Weights of a small mixture-of-experts language model, trained from scratch on English Wikipedia: 8 picks a token.
Below are experts of layer 6 (counted from 0) of a mixture-of-experts language model. Rows are named router (the router's row for the expert), gate (a neuron's input weights, with its number), up (a neuron's input weights, with its number) and show model dimensions 0-255. Each number is 128 + 24 x the weight over its row's rms, rounded and kept within 0 to 255. Numbers have three digits each.
Before each expert's rows: "mostly gets" lists some tokens that are sent to it at least half of the time. This comes from a sample of Wikipedia text that the model never trained on.

# expert 93
mostly gets: " part", " ====", " =", "″", " chronology", " Insecta"
router:114124138131099111106122122125136143151181144130128109204092118181099137142135114125109100118177115171112173146078123094135097132134110124119155125120122187119128110103139133141148137125151174123152136108146160149118156120114144159122127130134134078129134180098119146116114153106152133092127049086145093183139126154135146148169133098122169113129119142130149189114124109169107097144119132131110157127139137126152166141138161114131127148138038112134141105131108134131124153117137118132129130132155101156164113142140137132109128158111097144113086130182125111142128138128113099116138153115148135126114137120104126155169120093134096109117133075122082159108124099111096162145091139128108125097106151115128145083121107150075106079123106126130133159122120146130145126164138171
gate0:114137160126073118096133087106151126115169139150138108146134137109149156111091128184100138147151122153113175126120163135135109134153124166155103113091147133172158117142110099138130136132131108144168047097142110124080089101129173117175072113142108125149135101149087135122142086121152133131087111120146148136130146088121133148104155136125129108151110148108135112136110155139125089146133095117095134140167129151132180114171114134130111114102079171167165091117122134110070119142131122144097132142081114166148125166119133087151131152132156120089090180125138119153122175115159126137114113156176109115171121069139147144144108120124151136113100110093142133093098136113152141146123137147148134141128146148108106130114107139137114132077125123112106139133097124147121139145160126
up0:104128120159127137133096165094104108133080103106070127127152075188113092141114127105155107129097154112135091126140135154129141119132093098103142156150143120107127177091126161146144106136156151160101116113095148116119166123123122121131148121081083126102097153155160118145092173153095198117101175186141126082127105122115115130132135144135101147130119120132134134133134122117176157095098121097133146102111134119127112130109136153148132144159176117128111159123134139130182135162148106133140148133118130129191131090078126112099138104107088149165171086112117116108139103121118172105133121101090136126091096171119128138125114177112130112109117155163117117151142103136145139103126120108132102123132109164153138146132146124134167153163125104092165110094169141143123131123131149
gate1:141093112131153133136145126165113100168121135106120112127146185157141119077146119133108124140115119136178116138152132088123112116136141128129149165158117135189068134094164132116101087126128140119155154136174154139149141173157125153105135114101111096123129088147128143144153122131152134179156130134126067116153155143089140046078109086144128111129104114114129096108123135133138084142151121110110133147166121111153157142141164108138160114095086118143129079139168134115133134132095118083125150118150144124125136094153121115159084129147115130130126124137109122137113115103098120156150107126099130132132146155149141093120108127168172136163125158129115089135143167108173130164169143113140103114120145138100056150145133079140142111147071131127118157144105156115113136135154139
up1:145133150136148138112125139115130131119150147122141156141130135163132086110156128105173084102134138114165096114182120148109113099152163100115136152169157137147129105111152146181134157133148134108150153113146126151127136123137120148113164110089126113093125128128141120083107090159139099120141148148118105186127127147129132086143145136160132193108129119113127106133101099098078104080116109093090143106148135133168151120114140085144168105116111124086091174097156130132129138117148116143135124135119135139109124122095145115108126109079194102105131111152127133111112120147103103096117134138112160144144167130170147160130116120094142105160113146114119172134164158114108162183151167114135149138113111088108132153133160097130159124071105152161091068113139119112099098109151157

# expert 209
mostly gets: " was", " became", " being", " be", " been", " become"
router:126156140120072101086175157161137139110165089145132139160125144149144089115142088124088158098120127150157186097092087134130090124159116138135112118126157144117135126117128142130157148141158131136123171088113121146115091154106175133163155067114111113119098141123108137124142126153152138142128104150142112162123116123115147108107137111127153100104120102141102146129091131145130112103147125100092154149132116121140127133122145119135183104158151164116147086156092135134154114129127113161120135110125101119142069124145126132130105171110108101134106121163180097143124149110151108146086168129133132140128149097130152126092136118134118063098156122099080156147107107115120116172099127167092125123103135109110144086122070169069139099106122156141148148151134138108110139177128096
gate0:158126180121145097095119104114119118104130155113149099150188149113154114163142127185118113103144110111125153133150114148121109131137139136135069153097169144117139109135101128111095128119187159132109123168107147110145108120144188130180117113130094125153111125148098087132109132146152128085092140155126144082100098144140121091149111131116115145159102104103157130130142137104132158110121107152121118121121098093096153127123145107144153121117152120112111120116148146138143143126145105155128139082133075150157132116108102130147118137134145171081165171160083106142091138120113139146119142170161120107140149140109108091164113178099171120117137120136107157126121074113136085134112111152118128135124138109170149135161101071144127101098121123118150082187091150137174115118114110
up0:121123090173163126081094110159132114100143134132143154139125141120129130140176148109134123131119173085103096122097113116133128118089146164141095146145105132110124128125104160094134132128164144160107129115113115123087183107121094116127125134113137139072138102128133157170125133146164129123152142099168126135114135143117165082145132123110096156157137122135162126123120143131142121127140115105085105150112199167149084135129126178145111090107105114169154076132192135132083112148105128147114104146100146108112136137139114148144166098140108117150128117095156127147140130122117115121150140090105121195142077149113136117141128113162170131120086120105119130174099115103115122140080116142107173117132119183133152138089093151088158136143167142142120118128120140113116110189102133
gate1:144143110131168134135109152120118129070114095130127121100118147137143107139121125100102093119137112145168116145104149158137118096145135138132108124122167133112117160070144101144135087167076117167142140122154148159117123088122163105115166158150114127168110123128161140162084149115145122138079144113107118182113152109098111131096108094138085104152117155142151122125130101132104114116114152125107156111174148094145152136082127159115135130147128104133149139157130123106127115175122129147170102118161142146122133112083156106150128130142153166098094115121157114100098135067131141129115116116188148142115123151106124122135129113142142151085144138106155060078143144145095125127133108124118139180100104145164138074096076118114093171133122169116154145160116129126115180129144120
up1:153141172139105113124187107098143100140150155146133136153125143166129148132158146163120118139147100131125115130143075078096114123160125151110130152114147137114086128119139128132095115133155118113158106077152155146101132153086112130099136139152145134105138128098159123079141140126114110122127149154141107107151170142134112106169143108110146122129168121105144123125129095145154151122157129144110131113113134158122141151102134102125106104175110138158068141106154144107107133105089144155133126160124088101145098134099140093120157110086104119106153156113094152114152123188117113123129102123129155090124143144125163130085123183154133153149114093155063165118147085105125128157108127133150112116151114149164144121129172059192132129108164114092136159149172139120131099113091117

# expert 161
mostly gets: " d", "enc", "os", " dec", " Los", " se"
router:116120130114156130120096137160105136142151132141115119217083110159119098114131122103108119116123155125164151135157088146152086111162142116119148147113140126154134106144138134132136125181138119162123102129085141131109145054129181120124140132131124127150096128119127134113122117159143103158141115170140131135172105102114119122154141149098154132127128160142114146164099156135137120162123146104110198108131125145139119149158123118092142122123063108186152124113136096135065144133104140152155103110124106143162079110167128135095136183098124103165117094160134067155104131131133114101108155127135114160108138106098130129131128127142130109148137082108111163115124106165115109128112102155148114126102144068094132109149153134130120134108107186116125128128134167159132072128117137
gate0:141146097127140167133138091173107141163154128137115156167128125144123093117170095137132106092108100127147145143131098168109149164144104123132128149135118131102139097150152134147104085119203159158113127093131106112140112090113143107109152111112157124107128118116137179136127153130109141127088133138075154093109114151108117149123117119119110168114143161115149110113150092118100085164092088107163112145112153144126117119164144109142152181108115053164102137071101158118131118114063144137173143154137114110144138131149148152108107162128120095131149161123112131093154146126137127127096148147146122100115148060111149137099153100090139086097123116168127151116142149108101158113142134121134100143162144136135118109093165141166108130098130148146095157130135113128102131154138104
up0:117137120147154149125113111115131093110096115168086090110168165123087140145103175099138144135135181116123105105153092129171118081121103133149135138136143125146127121106123095141168104144145140121160137135092158116110113134152106109104158148116146141120148131137126088117142147167094134077111113129092158141118145096107111123137144097123097174163086121157089119121160158127156125130117157134084149169150068129137157184142117112110090125158111142126157128115077172115113157165123161118162130141106135106150123090101109119112142156087067131131090071191114144105141113111130152133096129127154117128156149096143102140125132128131190099137114129136121140148129132178095161141144148157115115124091113103115128106143126117122153104147153141125116115131111114149142165152119089
gate1:109138147165115122130138121133108143142132126160109146134105114143092124086116136123138137111159179124092157141115073156150102088169133064139102108102163142119133120107136121166118156147126128114189120123083167188127111145089116115098139114118116156128165097113131167154115099118148145165176122124152145133104124131072101080122174117102157154106122160117130130128164121125125121173133171116142130107103106139141111088176106132151111140125090151151101150127093095148138124092109121131140130149118102104170107115156123129088143167100138123093116091120117117100154158116137146130144130123104141183077118097178124106166141108141136090150164102157112122146178159179102135147105130157107126118169156128124126139130121129131113101119157150113152138124140119096126111098133109
up1:103096154130130155113139131152155100087129106109087193141110175138096143127144105120148099139144137126117089119122141153153152096135119078115132129131133100131138116129137119153148155149138147111107138123142100110145140107112117138102098104105169126099148179128180113149113131165139129084168115147137135136058148089150155133141136121142150126103096175152149160107132139113092137097077101126132106086133113125081108123136118189126085137144110148122104128143148104134168149144150112171138078165140107126147116129125119104097114170178139127161148157138091144148126124129169077149155164096095108072163144140105106126104121114145129096147135140128176129164082134160146165130154134131139121130125142103119130155131115081136120123127151127126110119106146091084162122099130105

# expert 237
mostly gets: "\".", "):", ":", ".\"", "\").", "'."
router:138089136148139145090173130150120120129125083129121098186097092142137095119116169146076132104137126166123144112088117118140155152144087119147157157142136156087140124080149130122154124170176137111149086099104141121155122126112139126132147115102130089113110166126123102135123103132187106121088117139168123181143125135095119117145150115107133099114115196110136126105097139139119128169161142111100160125121113142146131146102162075146126132115109157145170103112140132112091113109152134142116103147143098129153064171114154157146097160098089148151134130158115126145079139133134130131147157130140138106090134076107122126160092117131128105127131157086146111107113093143110133154140119113083140109145130102130105104158119156103163126082106143112157127134126175139124149178133126
gate0:143137121115135117148166126113117129130166138209103152120110085141140101143096112141143083111119098135139147141111128090146160127105141144104144110118125127157121127125120118127136124197132170155120117122151091138145120132116148156101156127156142119134123149114130134115142130092131083100134158132148141102160124116142117152084103132101102096163143148144148121146146140101151121121128103154114146131108164100086115148100151092136149163118130125129110162143153129144104105123130133178135101137125117100123144105128127097141135134139111098099140119118130132110116157107135140138109192139151099135100124125095093034168069181092139161132158129151134147134120076136160119145129095104087114087130105174116093157152136144114130083132098144175158069081116090158140107121146127
up0:133134170134137139103103115134147108158134106142138117150116118159097142114122135126142157145108141142146138112117113119110123128124063147125106170127127068115107129158117161104137141182121144115109134128108137136155133122162147083110128089103137153138157115122135092138134094102162135111145128103093108174130125159162152093136172110102109074108117096158124132120129150144141149143113107151142105096123158120141182093145121116114133158139143134100188142093116120110104081125110119180095122095110104073091162088156132135126133092160136128106121131148091178139119127148175145130097135131144137128068115140113114080121125138121128127141097102167144123073108112142141144130131122091122110112109087165182168118149115129111165123165118122125116172070166151164107117150132116
gate1:109145096124131123088123111160150174132138122071174116142102131169158113111118133137112091131126136114130079124108152152150105131143171138140128156122145124131131138117130139178167160123135111108110168059089160096102141154075114155156142153083125095084110130097144143160146130126144102125128089091126078138152145156151109127104139130122110137160132154125063143131105086145101140140115111139144134157152113127122113100170109127151107154180152143103141189130150189120127173139081139121109151125141118152138162152126137143129156124116131125123137126147149141154114158171129108113132103128098143138135142086114146110166118104107074096120088141135143123112130135105102074106135163107152111133136109082136139117127077113146159142143096134138136097109152122120133112100103162
up1:127157131102114135142087138109093114124097116162097132115163159137137126123125114126157138099130137119112148158106117069100159143106132139140161123144152151115119129116132131104112126119070148143154109152125075162174146137191165136158118114140110159130130125133088161117086111099150134167127158147122157163136104137130121112147135151127166143159096080182162167146124160132145160120123139124096134152140125093157102122122140110163134100096095121093078109105105120155131113078076134111146127170120120141111101126128085078156082133114108117134094151100119146091128131119133161121113135179130159126145139194110126138080124130140130160130152132142134103125111124128146144118085135147076105150141172130094147164121150146075119143122134089153155114151131143141123129100155147

# expert 227
mostly gets: "elli", "oria", "ika", "illo", "ila", "ella"
router:161130139116143096109138125159114135143195096160092123130097136150134113111142134152091135111121157188115125128080089127129118125124122104118117155153131165095132153147159139080157094144147120105146119103118134119130135086159133118155140097112143103122095154140130131110099119157170090138154124164159093158133124148113151161130173124134125150091111166156108154142093158110086098160110100115122150096136135115175143150125164074093137134137137137157085108102099093126110125154140150166133129113147103136131076166165171152122123140118123111146106087182171148186118157126164117128131145150118131153107137096135127155163116120149146117146148121081133130124092132115089105121134153136110131125119155084132113102151087142097114123093099164123132130154100152159120093149116145
gate0:093147159120130148120105126132108132143092135139121179102149140107103153114162123127155135102134113160116132122123131132175154141110140145142139116101102116115205139166182178126122103170129128165089128100126075106147150093120176120123134113151098140101156139128135095148090127102127135139128136115133106153119124121093121111105141105094192094134124172134111127114131140152165152152120104101131132076113134125119122131126106146109072096107102155109112105125128104177108161103107096125125087161156124108151135166133145147155106148146148169118113127155079141109134157163128144121123156119128131115123158090141142133164114156128152099147126150094096105153120170086134151142102123152148123136120099128096075142094099143119126090148148178109155083122128166143132120159124182
up0:127124135161122100136127145120117125173144128099086138169145141120091119110110104119123136143136115109103120089174076119141144151083123126168070132120081164149155098076185126125108131141175126146115142137114095185154105147132104112139150099139134063098133156108077131113079120168135125140136147096108148107124104151116140142165114113095141164145117142146083132084130128117150135113140151110098159127106195116173139148171144099125141108123133151139119168112128137146133139136094115147135098127141144108127098117137130127163132120149113119158115151108106151147092141128086185143130114122103141115134123157093159138161140155113113119151155091110175151100117170120099122144165130180130104101109098137052117151135137147136122146116128137134135138114100156144124142112126143
gate1:146105163121106108140085154161163122128148124083115176143094171118126123113110096091141147161134123146132123132149092119114162121096099122180068105089129104104127124130144121101138123156115175125121154100123133104134106134158132129096165145125158101133068167137131139127130100149143140164120123135105140106067095112118152135095106126087171120132102158123128160138132141150076141112096127060150155148116092138163118131141155134147103172135143150133142151148148132147144110135131151153127105103135067140100066136111137165177167124134104151147142171103132112103104134156150106102130111126137115107128139128122130122102135120084123151146148106142132157119146105130170165144148116107150129113113139122077122151144122138126125154124124121146188106134096099148098064098119144
up1:149146123166139152109156111099114134147134130157142107142149073115142110136119131141132136098076138108116099127125143130145088140177139123098178156101114168143107085082082131154107098113140054188121153135100129160102141171124098088140097092139095146113168118098122153120107137154121096119133164144126137131156161124152109122138118169140126140120112121140116131139106132141182116160140145133116129124147135126121164145138116138116124105132109119143119124096148128119174139131074144102150113114152189090170135092165101091131149132124111119145116086156100090159162141121104170144147155130126101110156116141112135145163118140115141104109095130132131086090166106154121131159149124169148115128126118115169145103104111137135128103156147161141098168091118145094136186138116095

# expert 230
mostly gets: " Gl", " rep", " arm", " Rel", " including", " Rep"
router:083115131118157121100157169164126113148140094176070167195103154127090116126106154099121119100128127174105149142104154096140082104199100113124089131124111124091136089073166106116141141156120120114107131136083166127175148124102135133155188139130130101114085128137115135126154111165157114082125112146149156151118142109141160151137133120118131084134075134121119133139131109119115123154157101143147167135127105132175140123098171143117176126143099151131100110145094150120126139142143108158130121160118094122131111123147152119113074152113154116133131104151150111126131146119174089147117140138167109151115160137105131138099108107136122105141109092132115125114123092140109125147122145135101111114134149079083121135174112128122128102143108176120151164131107144139106118161098117
gate0:130128138127110146172129142170147141098117099130108129149145106096133123150151090104114145092110140120147109122134080175139186104145120105152133099141111101135139148134105108141118146133124133129106129147148109128122121127124151123072110157119156145103130134073086111121115108121107100051098125119136151110101085115132157154144120149151125128123153136125119182167142110140136162127119112115149101141134110103163148155153138100103155149125108115079102144090127125132123127136120152138158150120108166138132158185103088100136121143164140091176182169143124130153135171144186108061101188122141135108122153154135134156131143120143112105166128125132124113164148142140115139160093123122093123133144147107120165120146118098103194128131115127126103105107073110122085114130080110
up0:097161174129124182104171117141142083106184119084059126145115121102143133116158092107112082127159118161089140132124150124151106138112173111112104128166176130086148144150141110179105144153123128137106137123101152135149153141166119126126129131133127108118094175111115162136112131129115099105124101127116138138111129113133125106150139099097116127181138129102112157137139084123116155134151117115162140141169112128136122150181129119105168110172100122155145086109141117141080129107140147138113141153119160142150145117118155141134093124084117131087149128114114058135139152102144125114119086156122132114138148142142122108126082128132141091177149115137153133186105167112128183151107105119148130138175140127138127104114099093104127115147116167118120156099133090128132150125107078
gate1:163142131113089119097160167143122123096065125127108195157115145122112155105126125140127125113123099135168078137147128179115141136096153126152133097167164127116132088123117133176151108165128152107169115185081110161142121105138129190112134148116163130134086118123124113170134164126118113109161127139135126121146142133137129091152150111104124115097134165125127113118133109106138145171139144133122123155126106154130125130119111118107084172156084099119109098115145075159144110131172154155130095160104164125115139109167122139133094072149108161120130092136136116108157144140134085107101115113100115125111190158169142192104145114124108119129142091119122140110131114119133128130146139112143157104142161109131183128127118091118113095110097137129095143106077124121115103137137138
up1:127159109179114151115142137161091109123105145088129137133083148107153138110153156124111118136129110090134162114150129147086157168112117167120094139121099126113107086142158130109144142140133115151122161162113127072094161162103153101087111135206108135113111114093115116153171140128133131159115149098155146139152097124128147146123143075121127141122110113155088151136138111120103138109130115105141111118123103130127117078121148159149135116105136134180150127103127095140116108120145135067128170120133119092162161160108088095147118118186099156130153139098170118148151178126122150132133130158105129119129077156131117099049153158133126096125153121131154147132123087103146087135171098155127138132144123128161118139113157096144146112152093101121165125118104147116138120118153109

# expert 248
mostly gets: "zz", "ct", "enn", "pt", "ss", "izz"
router:122090133109131088121157103165108112129125128160138133158138140164130119153140134110128118111133143174146154109096103133145116151166098145074149135158151138091129133158177111109116148155124137139104111134125123151116138099124161128137139109159137114148108158132140160130160135118104126148106140164162127172099118117116173148149122110132116156110104128118116132137115162174087101130129113159110148128130118126189135161141157113099148137106104077118134156126100134140088147120095112132115126140160069133130057153164117087145087149151132106151126144107179116139147135127158128111115169104179146150113114096082133125168103112113106124135131133113143161126107108116070164119140126122123136117116117063105117123162115150101137063121127184152158134142113203153141134162135124
gate0:141145169116153146096105109126130075168126143161123152136133179143121099130149115132126088148148099121149133111092109149144142137106163064138135151103124183124126142179143124161092115140167076103102122095111125159081150138154147072173075114136105128136130096132108140124127165116141112154119103122107145087091153125083145090114136102153156124119123099122133158143112127134140117102142101119124142105109135142152159142118185109062155126131125127131140110116124141119092097142122120134162126144139119148124139138105139109140106141131143133137141091155147129161093128110148120158054149091133138117135105158099104115113159141165139104166217145131138092141106124113096131097112159135137117145158138117134140126116123120136150118145117113167110159127174148135161120077112110
up0:081128178164161143117120125107104130139145143148140132122109092112123134128126159145118149138149151143118147158110127111144113113151077109116102115100166147093125113141077163159140149088148099086137116119077106117115127149125163129120116139141143125101191132119102108152085080153144148121153133152123122120115089118141164134162143105132124115116127184163130141112135138115132098171141126113164093125133130092114124079156109174116153083111103186172129147056122102127109140120117152125118120123102145103115123095100118146081120084132125124084133133129143179098161100096125145151179145180130150116177134079163162121123103144116115152137112122121141153131090129154155138125129127122124134150123131182140101119124128131123154159160129126097135165113111149134087155097110119
gate1:084072134128160170101103139152124107111101127126107150157092146173172154152124070156117159118109139106123155127118160139157119140156109099142125156159125120153133149098133127097122107130115118104127122170100130122125138090131124121099162116165105107147102122141138136095155127114091112125148161191108123134101097132102096150137138123159137110141134146159109080143137126138088100099095122148105132143115123072165161085090119138142115160095113146125130140108142128173092078115106141123159133163148157141126135092096106137101173106154147095131137156104172113137146148158143135074139188110158154109131104141090138101123104127129116132132135085145129091151122095141171172105132101142128065135115132130111122098148112149110152119149159147140137151141163156113119102142114142
up1:085117125102101133147110119136106124096102149133142116129117146121110172135174124106113150113183119115178130099118124167069107146142136129144143105125109180101095135160146145144081107110143119110160155129103126138150138172127150088123125120125120129135138125108130112146101120122157151129073128105131153108152145120116153098135135149126099155126148126127156091126095065094117146141143157099118145100130086131108140165143147143158110147156113130170109137125156111112144153152109132140101096103118144174126171109132139100167072139120110184119123111164075130130128102147168127162099143101108137182122134091141153189183150078119108143122123154137093134114106121119147127167178104135103173116161101140127103143121137109137112107135111099108130094119156124154137136135101080

# expert 198
mostly gets: " a", " an", " be", " bre", " bo", " natural"
router:115131116112129122084151139136141152114171093160067113168097124145071066091127094122099159140134161138121195122121055161137122164175083091113151117133148131132162132146137127124152105141163151162158109130116159169143106106100144149152130058139137101133097179143119151136129105156116110144119138137109120133145114133101184141102137139136121106128123136147137176126092166176103135139132108102119148124151121149154144127110132144149119131147135111133135102128154132114155101112135173152103113123141116080182119141128114150094119160122089125148064134160143113140147143128143116144107138139123148144133143125140166124137086121140128112104137092097094151122154159126089147129095129144109133134123143125095153100147116168088102083104121154158145136138101115133115116146131142
gate0:112132137115090112141157135137132138131149094146127100171123103137160154126114123130085118155167153122117139097093113144134132108124103134122166183139146116121133123143177159141121120112133136168083121121119144150141164114089131141127118105171075133108127110093118131143143146126095091122129157121116104143138138109117088130162113140099129113106119154074087113169146136108099160128163141086112110162118136108122113134098151149096166107140120125155152140123148164140137148122149098141100124142156086170191145167141123150103148185123082065116129132109163109139166121165075121155148133170124137129139107156088085120164152137153102102096107151076137088127117118148147107148150140128126091118091132113134142136152079151097159129123106118165115117105120109165122116144172110
up0:132143139124136068123168110138106090113171126090101121115108107135148150123135143123141137107171107111135122125114138150137123130113108133118121094140153092105094097148105170115120124104161150146097156158134112105145133122131150086136173105155089109083160119085124168100111116134113162077137125086125105139135130114151084144156124111162156152130168143104143131085144105116142106114150134118084102163174140129192116152145141164113092139131106130117154108141156107129129155148141135107117118156117123139183124116189113144124167138129138142110160127179102133157091135155122148153152136169130141099104125094136065169145172118169138165125116103119111139113119144128151093136102104133141108128097120139088104121093080150133133109126105131163136194105139096162109129132123145
gate1:147094120142120106129111139134126125164100075141165098114081115138069139099155121074127142116139163079121141132126084122129131113171080157104150147145149085156144146153113126135165164119148154147109114120118107157166162104066155116125100137103125151104108161151143120126135151131119127163079123105126171118127122158087166095149202109131137148142124150138101138148117119090124193105124112145113129090086098106151120149161123125100124126164117134097088121131158146158101119099130153100111111081090115166127130102131095138137161097122088115172136144104153153170124103131140112148132102151139136118135092119130090140129094130133108157128134156144094170110095100172130149141119157137129130105140142140145142118145095126174124113136126134101132144114162137115141144133157116
up1:111105135102101120167142119096100147128139104114089121162102092147147089097170109153155114149134103142114101133149172108110134139140153118152142115125153182116114186123112157127150110136142095149090110081116136110116135106142154124117118153120134135146173166190150125130127165110143113111150129123095127088117142124105107108131132165078139100135133122165090138135125125139099117143142113141115133164132170066101129118139118093107155151140137132094120110149163115111138119130137090103107113079159139155158099115108148155122151114078168110149121140136119117171139095144157096107152177078113119131139146111173091153110130162113082115103121164117136117132135121136129162121153111130122151112127156151102118126120104108126144155157123155147114071120108131111184150082099187

# expert 168
mostly gets: ").", "\".", ".\"", ".", "\").", "'."
router:122113138139132133092148120125121147151183126133085136161115140137135093136115170112088148135137136190150102110112118136144119146205074115137139149133131165132140122133168163091173144137178112124133086118095168130156117094099106116142140078103120123133118157099130146127161122152186126115110117129130124135139098102128155127136126107118110145134105174132123165101101139133102117163166154077110184141132108148139147125106158115125143134113106125134166093120128107110128119117137113144111124113149149130118115161175119158156146173131097150116151150145115098155133117116170115096124131121160109150099123075113130145152136080114120101154160139093138161098116122116088119166118112112078126100144113115094089118154101149142112113074119158141159119135139200115119127167123134
gate0:084105130088145117109127124110110107134117071152109143115130134098133148096122163143103150103145118151126113110128146149149159156151139106130103128137097168112110092150128123179110166058115152135089121152143180133131152153116147136144148118109125134130147114117153136166160144165095139104110168144097140142165119133133112130128161150172135121156099104129110137119151062097154142109120096081084119097106119124163134088114114111110180112144116101095142121104141120095146113112152113116120096118082139078099136163118085165172109150128132113141120081123163111136083147129149136127138117161172167156145093110126148148134106106124132158132127120114141114096151102187132101131109134095156076151157128107118145127120168105140105120141114118166135103127114177148115143113129161
up0:126131113127171158145107173132121144158167152134122138135174099137124107146122152099090111079119107097129107068145159153117118150151124092110173149117103125130143130147173108087111127131136139139151162117079151141137153150105107137148175116120127155107105162091126108097103181116091153106133124155131109134147102152122134164123093100122105122122126142123137115119146182109116107106143126114143152089091134167115125107123134136110097118126131104123151167141154139120113113139100175133145135150102128132127176109104107149144153145119087185145115128154115144126110074144103142137098141165132162139147150130131110115056121140136137113103162107162141086151160129156055129156149068135137104079112115128131132131169129114112086142085137129098155141153100091118107112121141139
gate1:085113092142107140085141134159161145131155153156133148121174168127174134138142135121082107157150134170105140134095140177155119131137122096118113116150146140149143122162184149109162123125118112084111119104093151107090085124087128130120122111142182106149142100109091113156092186174132142089124139112108151114153099145112155089150115112127146160076131163098114135166097133169106117116141081131133129125153115102137184087129139157157103160140112137122154147137142137115101129149124130137130116131081153080136147140124101129143138152129087140125168115124145133127109118120130125142110135131137158171123132109098111107118150098162145122147118105118123173102163152137151105154103142108172116088138126145128101119090102095079123133107101112083113157137094175139118162117120135
up1:138121157122093134128143148133133122126125121139134140107130132127104130134132106121172152124143127124174153126144098111074112124147069118085109158141106124147135144122060133114174084120107142159149090143175127131178137133122143117133137160122109185156134145147135123138116102107173137121146152132118077144145202114119147144122107139134140119114149092141166128117126120149135160140111120142112148163150096127146057165104107108141139115127093138142089104096101097149130123106156109139136117103174166146150094118121106163112129112135149117127109129083143147140092125109193095076112154086100127107147125159132111148089097113102112183156127128092101114127095160121159157142106111132122135160116150100109116142117119107163111136116136154156133154124158101131140091185118163

# expert 42
mostly gets: "Description", "Senior", " statistics", "\n", " Pos", "Team"
router:127139136131142135118112141138146116121125092138115130207107141150112126131106087139129102102139145135132177092126128120146123120139129134122102176133142169126144120126135114131140112115168130081124100107103148150146120142112130124112104086142162137124109191109092147126124163160152137085133103114135116159110129109109143141150138124121170083129097152132133174137125151157093082148124147110132178143114109122129141141130159090109117099106093127135170130098142138124133171114099187157158109150140120106108060138141100108118114134147091110161122098099144118150141133124124116125125155086126117147106152116141153124151114116112187163127116117084099157161125120131116098116112135164139118139090119083150160086121129127082097103112070181131150138150115201143159105151090162
gate0:080132143133139109097115151131137113113140125125169113120160135161134133082121111096157138143150134159125175155133140165117155169155134172155039133095110169102130105127134079112093119138118180154115097113155182114116155114149133093083136119161124163111143132156113110135111118124160110111103134125114122170147147126102131116112108081132060133157124142117043152071078123174115136124104130137154101094111142149144144115147116127111143104129135117143137166146094101133141123116130136125129138151119125158096145113135106145097153109120114147141119132094102138128116168122131092104122125065150134119100134109165114160143183150149158136169137077170097146128146123144155133114133133125093111142112134120132146107088121138136134112132121162147176104122139134127141130135133108
up0:174063124145132107119166118135144142100159086134085133109098116146093174149161099107092117111088130118146102131173092117171155113115114111110108175132123111164163127102100171126123097110145171125106128091141150127138130159126161127122097100127152176177114141134135145134126152153153104098151175159124127120113140153134141125135097092100126128151109129130156121125147139117122161074126084145156158132130149141133118112104125151145170126097152112122126148127149101153133111124137188112181128170108134115142136126149153096142131090144150104120129127122171160160143098127120140113099107098140095129152101115148074115134151107134133126122115132117121131113105108159160108110104135123156078113150119095136142052082092098125131108137161126134135161172137129123144147101114080
gate1:102146150088144142108120129138136117131098132119103137167119140146149136139102116172098189128101170144136102170128124128122150134150127091134124117130092131101136090085096134144138127163180161154124113125141128128136151158108136092112131133115116149143140087106108154124163137149151107106097134104135101150134106104114121148155152137117126131117115131152097151120094080116121098143079128166114173125163163113169127139121092113135109109143117150086128138110150104108170091148114152174111146119152135110108088116138071153126107122137092134151127139110184184102138115105130155113162116126117148154159075123156118170118099188120153107120121152145109115123134185118121129116131088112114122118116113045157150109088126140136118152113105133174151176100138143092101119144144138
up1:155102148136148121105128112151117116153134065121128133131126097130136150111130086091094092177108138178102125144150128131121104133101131104146154134150111113134138096140131082111133111102140129146102101151113096077161090108132110124127086111100118130145095121183139137094155145099130147143128084135141156166114187144116143126102160125127139136123121155076132157154092116148155155123144096111111127135132145170188143135104165120179105154110125180083113129140129143101122129144131149109160144118081133175114132087122140151126138135135143131162163108070149142161132136121129102093127182133157104152151096099104122124120181131149124126138123110094097117096128140120146122146143150140136133101105146093151113121114131074157124141139072150150156178145123142096167124139098124